{
  "n_layer": 12,
  "d_model": 320,
  "n_experts": 32,
  "experts_per_token": 2,
  "d_expert": 144,
  "d_shared_expert": 256,
  "activation": "squared_leaky_relu",
  "moe_layers": [1, 3, 5, 7, 9, 11],
  "router_score": "softmax",
  "normalize_top_k": true,
  "routed_scale": 1.0,
  "balance_loss": 0.003,
  "balance_bias": false,
  "init_std_router": 0.0346,
  "lr_router": 0.000509,
  "vocab_size": 17956,
  "norm": "rmsnorm",
  "norm_eps": 1e-06,
  "tie_embeddings": false,
  "optimizer": "soap_variant",
  "lr": 0.0014,
  "beta1": 0.95,
  "beta2": 0.99,
  "batch_tokens": [16384, 32768, 49152],
  "seq_len": 512,
  "train_tokens": 246300000,
  "steps": 7570,
  "dataset": "wikipedia_en"
}
Below are experts of layer 3 (counted from 0) of a mixture-of-experts language model. Rows are named router (the router's row for the expert), up (a neuron's input weights, with its number) and show model dimensions 240-279. Each number is 128 + 32 x the weight over its row's rms, rounded and kept within 0 to 255. Numbers have three digits each.
After each expert's rows: a language model's description of what the expert responds to. This comes from a sample of Wikipedia text that the model never trained on.

# expert 30
router:150061154100123078101139125080133136170144126220148135064132135164120116113124073154134118122116151150098132098133116114
up0:143101144140124145157098148110112103156096064152176103133185104083099121140109104217114080105127108138097151087124199114
up1:113101118133143091064135123100178122163134115103108146106180121152106134158093097103160130063168108097173162130133132116
up2:101148107135145112121106135159187108144149181149108118077075120159133150127127100134102132056145108100087097153131153110
up3:161057131106159109125137167133105044117096144130140125140132078106125114124121111165142119114102100115134123124127154116
up4:157062106147132114108148135133123147129106151138112121101095088098139154126111155161126162142094107107122154148109117130
up5:100078132108165139103132127139145133170159168128118125162181131146108134118164111146129074174086087105173156096141098119
up6:168130154202188123140126165109131143153076079097124078087112155112145109107133145164124091107151110179100095196094142118
up7:144137121106167125143082152131127133119154112088097133112153124116150091109120144138135080106095144193198139132146120135
up8:130123174111106104128160135124080099116129102121160160153135156147105148160115119110079093126121134139159151196090117109
up9:122166148141111118157135166078092120188109122107124155102138168117143132158097095117127170113118131104116106056175153185
up10:101102114173107045107145108163116120174146097174116159116163106132094083131076060090160175126150120143139122178165123112
up11:087166161136157141106140151117112148184121120112157154151146095112115149197140117108162126200154094137126113106100095084
up12:194129229153129139124099088118124163071178129101129130114143141124103170121131151165140112140144139162149158138096099122
up13:130154145140152095123136123093150146140077182129088070105210123103179153187105082124114166129065159177136118092132103119
up14:149170046123092088122155116142133116090116117154139204138148140132103091120101116136101120104117083141130158072095149137
up15:116108123143104158157163121110123085071138154099122122135120127127113058137099180155145138153105145060139149098118162124
up16:071134155167151090086127196148116134120136161123098117182168162105155080127096133144194157168108155158129089105133188154
up17:104123079149092122156090152185183151115139125141144130165096126130093091133159109088089132145064109136170086093166115126
up18:132143116161121141106130134091116130159146148113130138088166157158135100110116081127154120050144141164126149109177115086
up19:129136198093150069159162150146148078140100121132087149178122169166111134137089143176103076109121133152154204154164125125
up20:220124112100061086145110083067074086156050151172165185127110160128117095091114165117168138147099124134102159075108080131
up21:093097140118123153161136153118085190072141143063137131078097111087128100179080090126172103123152116116139129143169135131
up22:177128145183095123125154177137133139088119104121152127162128107073126111123087103074127151144096143115147105134147119152
up23:084078100163121104173136162179104076106094110119146159110047137107169201134167096094088145167125129138133145153147119128
up24:187101116121222128138056127093084099102129194182094089124136169136152136108144148170068128115110111130115165108149164164
up25:154109158088151123072125177101105116122170120126164169163135107128137190146080124067102156145195166151159126091150117138
up26:114149105155109110123141193165125130120152085093133130086173084123143053135123081128150138106124078090092127094120103146
up27:179136097112131094103188145113133137162151088187156175055158126087057103149151073107144170109117112158103143114156174123
up28:132197193097051085125084063201102162120124139130145064104119118108085187174111130171089183117113109112156120106134108111
up29:085134106126105060152118125159081064117190122103147144065101153091101130145163174102161155176108150103134156108141120140
up30:171162117119161174112107111104167164177129155137163103179185125166097161132117115101148169142141095145116156110093097124
up31:075114211106154177153043103126130112141089110137103123121145125138109120119128141172136136141137169122109128148124179129
up32:127140145147067117143137086123090146159127122232124113107143153139125074098155078135156093113145135104104146073122137116
up33:133068156133203152126169150105128116140172153137152132115161166123088090128141142138156127168099139146197100104084146132
up34:112122185185128113062135074176131132111133113120145102179142123144141089169137098152110119126095156095120126174111146096
up35:135106166138151074132120084092089099119127146136108092138122103110137119119152130033134112109100172119086110044176072192
It responds to: Inner pieces of surnames

# expert 22
router:136142062164169135079110168121143125081105147142067053194170144101130129106074215123134125142154140090150098094134140200
up0:104044152146122114127126204177124197115147104132128124169115131114173168099074149132128174174156115106118118123121164126
up1:118152155133112137124108201132050124128145117141097129118139150098137139144120159078101157153131138102145096136125113126
up2:146111140151142136175121076159170104142156132169132122018092107121117120108084138127061126155129138102178134110113186166
up3:115121129086107177146131169135176088100145135150088079140108173133100170142117145084183187126172088140090079118111103124
up4:190082124072152122103167093108082100168041141165081164153116159164166151170116090137124116134157149104158102086167134202
up5:098071137124136105091168117143101093106143061114126134108136101126123067081086159125143152059128149126087153123137121218
up6:069105117163117154122140098102130155113122096160125093157089145169130142123130120172141129115122131122179091131113086083
up7:186059152127170159127101126143146160139136175159135082131122153139094181136083102069110153147161126148103081121133115119
up8:121136157163123084100118157130092166186080149146119085136062167163110133151118146143157138116119135094149132111130107144
up9:107111131201176117133137160170123149099104159142130048090106168113127117132152124139117166023140166077095105140147214095
up10:115142136092159130114073145131139117066180160095080112080083109120163133130143105130121140135154154131113125095092127038
up11:169149120119132083110066138144148138135048144171103165128110038109140097151103119112103134192113157157166141121151085154
up12:136124144118148143199115147067113123088113075104084146071145086141071171135133068146138088123108122163116116149155081095
up13:126130136138138087150054167115100133124116144142113142084120093174075107078131120219180184089117182112066120158146137134
up14:117152133173144137057137167147152119101136140108147129176124117066179101136154139078060165139123098156188100124178096088
up15:084141102110107166098170136093172122092159174143084101120146143184125101126130125119111118159128137093096048094160151147
up16:119116143122097086121142145123163174125167162161128081107161077120117185117212088112115117149121087143121128169159092117
up17:164117121146121158140117091166092125182131137133087084157082160119106154136104090160219085154134172128081079129112097150
up18:163101095207121152110150132144161127067143162139196093118103152145123174113153132170125112115104126139116096174156157140
up19:158077107113154154143157098162127146113144143115150162093126180112159146181109178114181105087161119102156121128137091085
up20:107134096124117104193096135138113135157093123134123152223117101144138130168120178100098119105147071121092107196150128131
up21:105179119128101067110150140155073105094053146169096182099196126114093156084070111114092129143105100135124154122166177116
up22:186099103114158135112176136098143095139108131113103117102123109150126151120147108110138107141135131135113150154107135122
up23:115116152169143075155112073062124142176199135164138132104144146095113159177171116152096111182136142108102127061181130052
up24:114120154096137122088164087125157095106073082153105138118150156156137084132123195106077137117140153104169145156146151067
up25:162131126107126135141127181127064079158168095160163168061093142108150113162148085166167125149144092138086077128146142122
up26:123173127096194153114095125089131124154050089144123154079202202133106104188143058136126135136168105120066165120135071128
up27:165134085123183120105213123078173052138158119144083094146175126170125114139091141070117066143141119125102141146117170108
up28:174123079136170136061177104154076137095170164156118138177144081172134107083180091165137081118086105091172069122146159164
up29:093119152168096206075182146128109172173212092109159106152123155180094154148152102093142130136153150140090194155152155154
up30:209082151122155118160098120142155122154200109122157127140183137156123107077084134112110115147152104117166135078163212106
up31:155141117143148126120069120161153124170082102098171093059154118076170123126078099118155120174168123178137121140163141123
up32:086156126120132108079133181127065088122169137169083076078076204118128190164179107103101131130114182114107090159137161129
up33:098144134117140153134128160117100121101158179117122143166158100110114167145152105102191114111099079158072111136095091137
up34:168148138090128133138094126153147112164112127148148140128103099217125206143113133136123124167101170131113179136077139141
up35:142079124175163151111142135086129148148116179171181134076136093163140192116141170053110109149133172078108152160151152183
It responds to: Place names, line breaks

# expert 13
router:093089143099151200133117116091160136123179104103129136168151119112170089153116112156128165103113104156142135106097153183
up0:114147086115100072095109122096105176158154106106139162164125162113119122121112120078182127097101132109110102161155155175
up1:192085120154112111151094124102112178126060141126110179151136140136129137135102173130115115124095121169200158128116110108
up2:115135113177174155135166083131084104116135089191095133170164222100201156148098101127180149114139128137135121178124116147
up3:080093089107144142067128175132136122199096123083131148122141071120153139180112076038134161115142076117125171158153155086
up4:125149148138123111196145071215152126133121126142144125130147155160111071068181111187129210115091145167152094151162065131
up5:149104172133130187177134117159182140128090192176106117191102195111115095156116151088087108122069160094117173049146087120
up6:155110141064097125175155165067173114161147154134128110076130171116154046120200129166152163096128166153163147166136195153
up7:165176107189179127091119164147081143128092096131102137137078163139135209164130170128134076116150145182185125183099190148
up8:117122173136133079182175119148169159142141150101158090101114094146144117109163116115092128106090125139106169142172072129
up9:163165135154157083144111219137101104063139102182112163160120068142153197135187178166173129161114103089140142099098193112
up10:159186116106118120120136117117128055137128146116106103088138149155114108120132168093101177161116178145091156158111162121
up11:179102117129135160099143142118169151143096118132118160152113132128143114130147097112124150126126196136105158128125128158
up12:119146169146169149122093116120112114160119156120103147192153174118140070083173150098104103085144097066104112141134132125
up13:158119145165174145143060120102102108112121136148102113107144104077115110101155092109140099126132177169225095126150120085
up14:143126114136133099138191084101177090086157121118101128041163125073109158147129137074174126094138114117157150153058115175
up15:152188173111144122099096108131128113141172156123196137155205122203116150126105075079125098065129129130150153124083141118
up16:157121099196126133147098123169139191145094115063154126101148059095103108107115077086087095153102155110121161086091087123
up17:078134142154162157082130122164133155130115158154103134162128102077130183181095178181155025105176117122115179158164130077
up18:106143094145146123093140146070138051136116159111150137135196140176119179115144170163096095070070122131112149177160117151
up19:142132059141100130123143114100120129133160139167102064169113124194156063085113144127173115094138119164118078148117144105
up20:071146135104113121141120123090154043185092127100130088159144137151130146131118094166156130079085088128115122147093125130
up21:132167083117143117162121177145111175074105150153137106177084138088059099068121136147135152074155133127129118124111128081
up22:114139139133193090156158121087144144171116153132088120184148141088193116135146104182113114086073105117123153128124195179
up23:115112140104102090106165144167160114127101199119111123128200167123196094108080183145145097132085123119078081159187119167
up24:077104105137132102096140139218152158126093120098070094156120172101139078100138084049123172141137113129130141107153131161
up25:138131087116176110146113091143132144154102079148080131112111090208108191092093120167130094118115119114120082111135174136
up26:126059082089115158067093066160155078178133135113113097116103110172168116118122086178091135073125077112159113171182116187
up27:064154168155118098147141141112128076130186109143145101191078093107080144113215146120190132087192159157089137142141159143
up28:142134098163156132046150116164121157179083168168154108081108115110097151160125163193179135141063145103096157155072105167
up29:137139126114151087130167086105137149133158065179091123110089121108090171117112158152137094185140109128128115087118164125
up30:135108140135154124122082087175173088096161097108086166123127110154177109162161146166051122136185127128116111118131172145
up31:140144093158108128082127083155138078143100121119119134130209143116104151089173122167114147146130127121128132047104109122
up32:147123095061182110141139124145125154119135115133075185216161122087150136123072166185136135125097124146166134119137189183
up33:141176116157166140154139112171139139155137094139146111129159179113140165181145143134112145148111138165115153177134059126
up34:128135076187138090099136141127140078149130178141108172160134143197172097103169115111117141170140191157146120123124153143
up35:084148156161163110169190148142158107170124158162123122153121181123112129129074092136115063098097143101131074065067148141
It responds to: Personal name parts

# expert 25
router:125137134110111120120159115122150108081148074135096154150113082060169118179127099157089085134123125150122218161077114118
up0:093129143104115090109109109088081178083153132138153145145051137160143123182148124130114105120097087103158160104053132117
up1:150143137095094129140136144106179141137140107124085103134151099073165155168141148090068118115120132107125130124098142131
up2:088107161140108135080144134093072147165124089137143197188114123155077086096086122078072098122120092059103115133157131138
up3:070075117076093108165099108137075123120095126165100140147063087170179096113108097149106083119135148139140167098105092180
up4:134171135103122132158155137143184132157137099133121176140186157150120121126119146123053176135092140193152155159104088151
up5:103158129135120125121200133142140078148092113068130154139088081065136100185124112102036129112085134083139152131087125160
up6:117142155090103117144158104180085115169143108173132177084093133119136110087106114168151093123115133120097131056056133130
up7:111104189151131133125112121127067025112138156127112181145117075099088133140176169139164080127138081080082172120132137159
up8:163162072158122166212158107125105110132142115132171167180137106108094090142132119095170173148056157113171128158105157105
up9:115143116092155124143164135212207084182142129099131121079124114162100126136144121173138164125095095129117143137102136132
up10:147139113131119160144103142197125078112140144135193101098131146159166154074160149204167113182098103174166096117055086107
up11:125133110173120135174154138138138082203100120104165174163123125173104176085099129171119162115116161115111122084115190085
up12:142150087063127124121150083134140127184131149101130156081123124042168117164122069159074141114119056144097193089118175126
up13:125166080155132119136056100153141169117187151086031138187173148115131168123147107161090110131126077108136118175163121136
up14:122177148141142107123127124143093151105115112170130125142113110148137074133126177123150137137111124079114150187066195164
up15:152127121147130127165124099145162096141153145084196126172144119112083087153163047066144129165139005162160181117156086107
up16:139083147187135129037110110096148133107144151150148083133111137151047140100150118151135121157119132138154117139125156123
up17:186120073106166134139133147070121098202077139128134109121140117070102146113108140142131081168162181055153080174103121110
up18:109169129075080101109105116174094149159082117121116147080134133057094150080154078180084099120105122132150089093125145120
up19:166115051110067136140100071132106131120122100112109068099081106163178118125138078176096114196168169086086136103092089122
up20:162108100162144156090170049113148117057163081103187136083176154115085096116167166129174109133133171109159154116123154150
up21:094115110142094165125050119111078135079137124080087133155185064146180153061175119148163178152199110125143181093100142066
up22:116163170118119159175139117160143117158168103160136110092090100102107116206176102153080108097101147125087172152192145204
up23:064112160184108100159145124144111191147174135135135142117068189087175136167137107104126105108135187088172136178111136135
up24:112050134153069100117146134117141150142127111157086131144135101116126097179113138109140168078169102142140086135152088121
up25:108105126096107120200111087122118087131103159155201124073161132123129063137152174149196110129146122133158153176152122104
up26:130109159141114129151137144126189126097107129197087113120153092146141120137154117138109118102126119125115133161055125145
up27:171162113150129135199142124136119072134107124129177153153111113102169118129131148102138089136139158153152097144133173084
up28:161101170136168180126147186137157181134125163099172191053120085168106161145110109131161081066133106150108095112126153211
up29:090139121121162102124136138103181100192136084081174113127068104132097148157092121136091111197114148117146149153097116068
up30:039109117051101100128133150108111152143160109080106174086099108084128218137153105122132180116098138139147092123100136163
up31:122099125172127101124111093109158144123121136134168143178105133096090157116136131108131130150097121070164105099112074151
up32:204094128140174122128132134117116107154115084146139101111142153100107144110120087086134126130130165080136106148174094151
up33:140133153183105072143185115107120104099162106137152110127126124154114165122144113150154089213113113130160083095143100082
up34:116155184113118089079113111114110161073173137100104137113147051117111127100143134118134135157068107154130184140146116122
up35:169141158156135132148120133153110138158144127146103122147157140127116192129172019071160147129121120120122140140141132129
It responds to: Word endings before space

# expert 18
router:159158118122150116120162150158125094095174135130169142087099064125090126139091124114103176110159132147127116134092129158
up0:115135144163083167110163079168166126123167145157129117160156107154131124059159148094131130094166146121151064114109072167
up1:123129191086112142110056052102095139108161093116107142154133150154154109122090142146155156146116110153160149101049111161
up2:156130128180108089124126182118104178199157093187127164129082129174099154149164176140202058118127092135128178168088149089
up3:087096136138168140150114126114128113113160152152116134141155100141104156148123102143092120084138175121122159075147113141
up4:144156094101119136086140127119155142062081132109118155160142149167103115193109092145140088151092124185103124108138159158
up5:227139146107121112133089083123108090090167188138142112109139134157146128129128116156135090131105168122053112128084141160
up6:157119075102127116107163113152069091146102161160130108131170082139068111153076115179125102085095130080145088185163154149
up7:110126108134210090132090189182118106100140149111117106151069184145100171148148141150129144182098089110105121153140082138
up8:142187173092099133157119102140116118185142111137126160144120149142155165138130173078105134165140103081185071073126119110
up9:146136082150137129129141156123103154090083108189112118092147193124123131151113084122109101135162152153183103121179146147
up10:091076124156151156108134121137117077101106120128141124146122074158130114138165078193083140179165126131108102126071174135
up11:131181137126139122147148143155138107185223115157076107119129134097207142116089167104144093105175064136161172133110105165
up12:113142115161157133142075132140134130090117148139165142088126141174084120097120152128132081180166146097161128153167179140
up13:089129119076133127106168139154114098093181096104138100096144116141103103169150109139158164086080129117138117148141154074
up14:099092188112171109113100067165136129151101124214100138120084080173111196165160145164175129098075101120163108159139121137
up15:117099128138094095109097132064172110146109077126154107097157107102148143124130165087162169126129107122187127110150114105
up16:129150150047154141114131105128162126141164073192131147137147114148122130125125169123066138156140160109185079125077191102
up17:122104163156161083089119047116168149172147094088151112144130117117109131054151127068156084126115141100090106109117184138
up18:152135125097111057111141155129146122157174128133147121103131136161112149147079104150158147086178086109163065127128101098
up19:165132154114173158107159166135222140171133133136110181126145145171160184126079133131132207150155126122128120072114234163
up20:217122081110112099066089079159106090133085129104094136111185161139073103154128129102113157111085116112101140130168171135
up21:104086128179128098115226139134130088143118162174150118149154140107150118087184089151156137170181146111102132131109079163
up22:120117084110054119132142128108130154076146143197129095133117129081075110133082146144126155145175181109067122126166074090
up23:122132169152090133094144074128112131134089118142120126157104162129158154104154104141125107183105117134175064145089168124
up24:185144141142123165129155107100146134086163124173114164086119143087190157165104080118140085169169105066108138163073101141
up25:134115103090101119179077153179144189100148110156166115165119126093108153169066118080098124141162100085137159133143148040
up26:145102128116175165101143097112169118085136104154118154167131117091157142119173098067096108159143104128130084125076186175
up27:161155089097091042119129102131103117130113084122139107137075167169119133117148085098079172104102132102103060088119106153
up28:164181123128087135145143147116150137113154122146128129151067160135110191154083152089111138091138082120159113177156095129
up29:097104151162160149150155112121145132101194111108132160108093121176144118146104151120184085132118157086174143131110125126
up30:172134104162074139117133078171142115080155120154141162125179166062146102115154132146174131099121139117108144108101137156
up31:168143108118110126162097151106132074126110124106129128125156137127132151089117101075097172135163108157066106130170091123
up32:115112141108043097090083119132166115092174119148148105031086106178113053131168133140066103171103153129142139133063097121
up33:122111115151115072148103131141120144158155152155144154081139164125150150114169141123139114143185061123132125099111169074
up34:090122114104167078124096111125106139105204134097127175085140157116147125173143067127123162160102192104109150144083104158
up35:096086119142120100081122096179152133166125134192110149112170100110151165085098151177118137123084075132145164149160080106
It responds to: Word-final suffixes

# expert 5
router:137144150093065074107102162095149068159108171176133129134150196129195149099122109144117119151127179123086130095110100129
up0:101105118186169159043120124152095144044086163206101158083144153137134137120057105129107138182127146171136132109131127076
up1:114180113090089172123107115144109125059101159103131120130091138124067151105141100118086101134038079105156144146127113071
up2:132144115065149160075116111151073084111015082111101132096093139095080158138139145150093096120088113141193106118152153113
up3:123085166067142159073129160100119205180106113106151163117069128135190154145136168129093115110131137121171094190137138153
up4:151181157129175138134114136133111077129137141121165079124125182085112125145132170081134106113148158092148101108187135127
up5:151100144051164138109086104142132135126151156140098174057137102111112114107067096177122112172184128074139103105100142154
up6:159116160126120173133153124130122091144120124115156154163145106102185108158136114124133083141132110123134162048130162117
up7:147145153089095131205119114147162109175093126111098161134101116123172125166155136109134126149114184069103070123120100171
up8:183112157169099099082097156121125120212056175102176095150152099145177122119148095250140124130103180111101104094145139116
up9:142150132111090165137107155154098111042121185172115128157168106139156139150132145085085126108170166096101141137118092131
up10:152104160095155144153134167177117153146131123162126154195110155153141093156157124081134139038099131162112134141078154083
up11:097111145186113145151132090097171119084069089191137122159178124140135166125075145065081108150098148131144139106090095121
up12:151218134083181114201164116140115110147146103138114093087136075072100096060147091155083138116118147119141075126164093132
up13:152149137062157177156172174124127093071088152106150121073153170119102155074108124045052143165087126076123106187127160132
up14:126182105125086130150129156108115176164090091112184083077154163113176173194101108103027115120114137107147152175124124131
up15:144152112098173097095132145128138132134148147114176127153062035170168125119152130165116092142143123075076074139090092155
up16:117114123188128143075096078109158104131138080112138064094086155126111098116145110141067159158083143129127146155108131153
up17:129122153138104110142161121126108110111059126078136107186167170111177138125108126148117131157078120105161116121130130119
up18:193141151102113061082125171160069157145196116123157183100107112116104143102181113181150114172099142089095098141079102159
up19:141132098068163156129163105152086120097123114152073111133126162146103164125150156105086066177153156099157091135164077131
up20:155103092095142119154096183174145103123121115172122153222132181137088097156156123075141075124084090145064134103142095081
up21:141161148148062135121131162117145116116138130097117096123132110115114114093099078059125195152070109159147177172122110130
up22:122069130078085128120138076119106094110152167139088155115102225127081118153098174141131106134159156167211136107133163128
up23:139155055146112153085168165092114107154101126107101149158107110136166162183124132193127157109111152083177126108160159144
up24:103172124116096120150140219112171112138128077146100178155165161105165109139148057115182121122119079142112091114096119212
up25:186120193122126130106157190120148140138132132170178103063146102053166139075073129153124166092162157161130166161088147203
up26:155115152119141217093125166178150125104122151136165149190205166095132108123129165107070119119124128143151106119125123099
up27:121116093151085106145151122135150154136114181110160168098116051126132143149134155096119143165146127109103125144170097088
up28:131146067114094087111091106158091137151122098152144107040091180089142195139141082092104114174147108160141125134110096096
up29:125122184102100115112168196180123126094032116098132145100108109103133194110188141106058083095149061149084181138136139097
up30:096201144060112140069132153158118097172122122109145188079150104086092093102168159177175172199102066116123153112133169155
up31:106057131155118120140121148156120143159107137173113139131102081082145124138147074181109149139130071144203140095157158121
up32:097181105082140092195127087138109155094135062158098128123113053119200137104202106148152203163154136101168164158144135125
up33:095130129054116115158126118152147153118135133086134092152159103103107150136137072223104110145119074104068219159117147140
up34:121089103112110147165161113133183152105125128109123157087065181109168102137171126140105109175154154130167073161105100177
up35:182175132175019153167132143176100157110178103126131209128094129086149109134133114125107125163128129143114105126160166100
It responds to: Line breaks in lists

# expert 26
router:130109178109143114087137115139178120136174123194146169177157117134130137179126131192126079105039165118148113159068140072
up0:135133179129062166100119163153013156128130117094149187134070142146149118079105066129143137132074126121112179113134082148
up1:159099131178155069123146139140082075116113071177135140105108091070071079146108082165162167113105181119128143076112125099
up2:060071114111124143121169090073093123164136119140138193102139182181149154137088157144115127178177079089125104097156168171
up3:138097164136171085084135132123069147078124115136123124090113111150195159176128201190091111134099146153110174119120142109
up4:131114146089124135100130111168112080156136093123081144073165110140152098136199127152127164143109124118159071128083165090
up5:098127093125092121140161179138140134157160113108180120123104089092161098116086054111100183162102136118129101158102131174
up6:156168189140090168133131141070124139038135060122118167083110102134063126143115095158124119121152157128106114096179164078
up7:161102148169184148067131062074129057125157071156117114164069091100185175131169103109121136111139215118148114154133140142
up8:112105068090180152177114132118113147149125146124153160119125124055118096169110145171094138147105105118120114147133132174
up9:119101161091158149114185160133122145105173119128109137126137086135159084165132143158097106127136141087119110082063155099
up10:134163173174110170074067101133128113082127129119146141170109042150120150149145108136142167082113109097099139119110079081
up11:085093081082109180149101153087134159078135066154136138107072115088176162147109200119207104111104160202126125162190073090
up12:098168152140167175122062179137079119069169077117140170173119101164110204132104132178100151099108167153127101085138151068
up13:142105159104100112130135169089131175085109139108170121181093033090164109173133173140138163112094133127109077092156118110
up14:119123156173134088150134077157162129123112079109141139172116110170194126056130117157085139154151133180089202142163107124
up15:180125136116151088131099115149017090096163165153119132157132221114187092144172128153159157086164139063109130167202157145
up16:108129141159143124132113176118139108203134116115121172151087113145165095083123068073094142077122158105183140097133119166
up17:113117175136192165147091053147100148121133157119132101121112153141167174103123132137119123143112129099120155182112187114
up18:123123132101098156149145102122099169114143149122117179106092180154177122197183092208131104086103130130154159151084124143
up19:097143160164121096144124143152096107132163128137135141129116057175086129125096175157115123111152121124136171118137160126
up20:155062175048132149116118107156191081155112142107093149099111143172153120085115114180100174127139088160076083158104130088
up21:188088159064161164165132104118101101113175154180133148122132140072165104081183132095183182220147106108146087083106120077
up22:111082108135129113136123143165148196148065128099169128080100136072090148107114069110090121077171105226160136116167132062
up23:145151124163117134111149141117155141104169159134146085065109106080124099013103128128078144164101094178137160129133130159
up24:132121115147108200089098104111114120117102077161124183154138108137135098127083093169164111124068139142173148160114129043
up25:148107129102190146120116115088172152099135171125088119093125175106152116082115105115151144096185117111082142095137115081
up26:159123204140143150127173092118125152083161102106171140142110138075135101101141088106114158123095122125099113053117133133
up27:091112073165112125121149162163089095114162115136075120152123111158103160119127116118190105122172142087154122099127100214
up28:160144116115117148140080149145142075145108156103092105115161193110158088162119143149110118100132129166171140121126110106
up29:170115136162110109074102139067098160153118080133087129161095103129162142099082121149063128106062103176063168110162139091
up30:123108112170128139121163083106133124130145168199143148147147088134095106148148180161104170149093120177111122148140138109
up31:131153165152078160153066158147176145091160059142171136104178142151106118151128126012151145081128102150116106167154076168
up32:199172112168125120114111169127105101135130132171143176142182083116076136143194128168105114100083145142146091133137081090
up33:117142174167153101153122131197121052159105113156152131111069111149120136142178102116126153130146160066103099140124131105
up34:136122092120141159134128100119098109150158097197153078141128140127192147148111143174114016114141095145153078131129131137
up35:104167155110125144080125112164119168124114139113144053156132087183152109123108153128084142134133162115151164164121118110
It responds to: Mid-word letter pieces

# expert 29
router:114108062107161116135097088097118060171138133104162150095109120124099125124095068152156103156143100122118134105173070111
up0:120120118137184081064152116123110138147130161096097114158048103148133134178111080084144091153041117107149161133142084043
up1:141162119131180150119127134181144085159098157165103159110090134113162148128134121143109160137096081136174133154114115135
up2:158128171136106131165124147164063113053190137171114158102173104100082121108129115101115091135111164135140136091135087101
up3:152097133162132132135101143161152083158155193110124156165065119122157117132165134117193144143127031146098147040151089177
up4:151051108139113107137153110112126121101114133175098092175075104164132137100140127095066137103059086074137137177112154101
up5:085084139111109149104079117135131129137119123182127152053123078142128150149193125126140122140106118082164149076150124135
up6:124134106125148135143080090174130207187107108098115177147173142106186115111098079157125130137152126111163090132147143112
up7:113132122153165086180066101124116116170126178139085086120092177116080111099151170093134118102139120117133101167136102176
up8:102128136179084143160105151119173130114154083159151130107086095139164121162106118026140143147092128112161117170139184117
up9:098186132139168176099114068109154180132129115078082063130099123096165138112122148109141102098092094061122164125199087144
up10:119151134118107133117170102117091154147074121126083143081136137116153106086175139137151185143094106132145127052115092092
up11:143128091108132088097139086119092143179164107102146120184101100163186171113165130127148128133124119110100149081155099153
up12:163165132134145090139174094106159138093134103125153145090145147128116133165094125159127143169106118134172118140132131148
up13:149128160098096118120099120109097121150148113098159098111158097103172135147146059159143176146139106174121100080132145133
up14:153100130133095128094139098127130157165143141141175100191085201205150102156136139083136099104154163125134143125099155116
up15:128144083119150159156094108123124140121157105152139178090117119108151158117114098141122200147146121105147182162133133079
up16:111155136094153083053163196109107141186099139130138134173103110101094112157174138103079129111117126133095131106156151103
up17:130083112140185100136131188124134147134158109156112136114079119168170146141117116141177143120135094054144158147147132124
up18:161101112142087082112122142130104090036150164120148118105174157115150133072194134133170125130086073117122124163093149085
up19:131121089126102094082100150135140183116110156075156153165067104096149098196228118176127115126165129113230084136161141096
up20:151108140161146147145085097123090163155077185153108157166151114075146140128146187074090146138168112133175180072177117078
up21:117185114113099161081111060096181103196099202121115117140153152090149102165148129167102097167134143125085103131118098143
up22:151115129071153143203155133139111150150087133140165155111166113112110151168109080122054074093147155133096120110120106131
up23:136121114197073093144148186099101141157130080112116116146114091096184104093187139095174089171170062114139144140104161183
up24:170155141079111090138160107103179132151166073169163077122119137163178184108038090121075153203163086198129113088128154124
up25:142118171107120108156139093137164093114092144076154161133150087099107105140146129040077108103093085120118119095196088120
up26:167101144146156154155105130135160140150129156077149123138143098109151093148135106099099157125108123158188101191094134147
up27:094140128150098133129103146125150135152164116118175149102124140127181156120128134119117134114040152108154219106174115149
up28:234119105145141132175088079152142149080077076137144139096136144121139136151134132103097115101114126122179129182057178156
up29:119147160145054092153171194142065126204131162094138145049163139180095147125073143102175077110146118059173139114127117074
up30:133173176105117146116168119076136171136158106110138139156160137169172108111163103144152062115112098131202118146134124134
up31:101149124151124122167096083133115140095134151138181095128117106102192175103178080111196152102177126185151135098152212124
up32:184172128176096102144099125151059123139067123116169097132142109118137079101094135111130153207149122131137126126092120112
up33:131111125135133104122093090083073133198116132140079126161142081137169130093162116162171159129124151131122147122093101178
up34:139159142103126159105137116195095171114139102164109158167125162088154174113121097113135120127196133150143116131168131200
up35:169128107112136098179132198125149133136107170164158101122059206155138134082155073117082116107101148140149172082142143169
It responds to: Table cell first words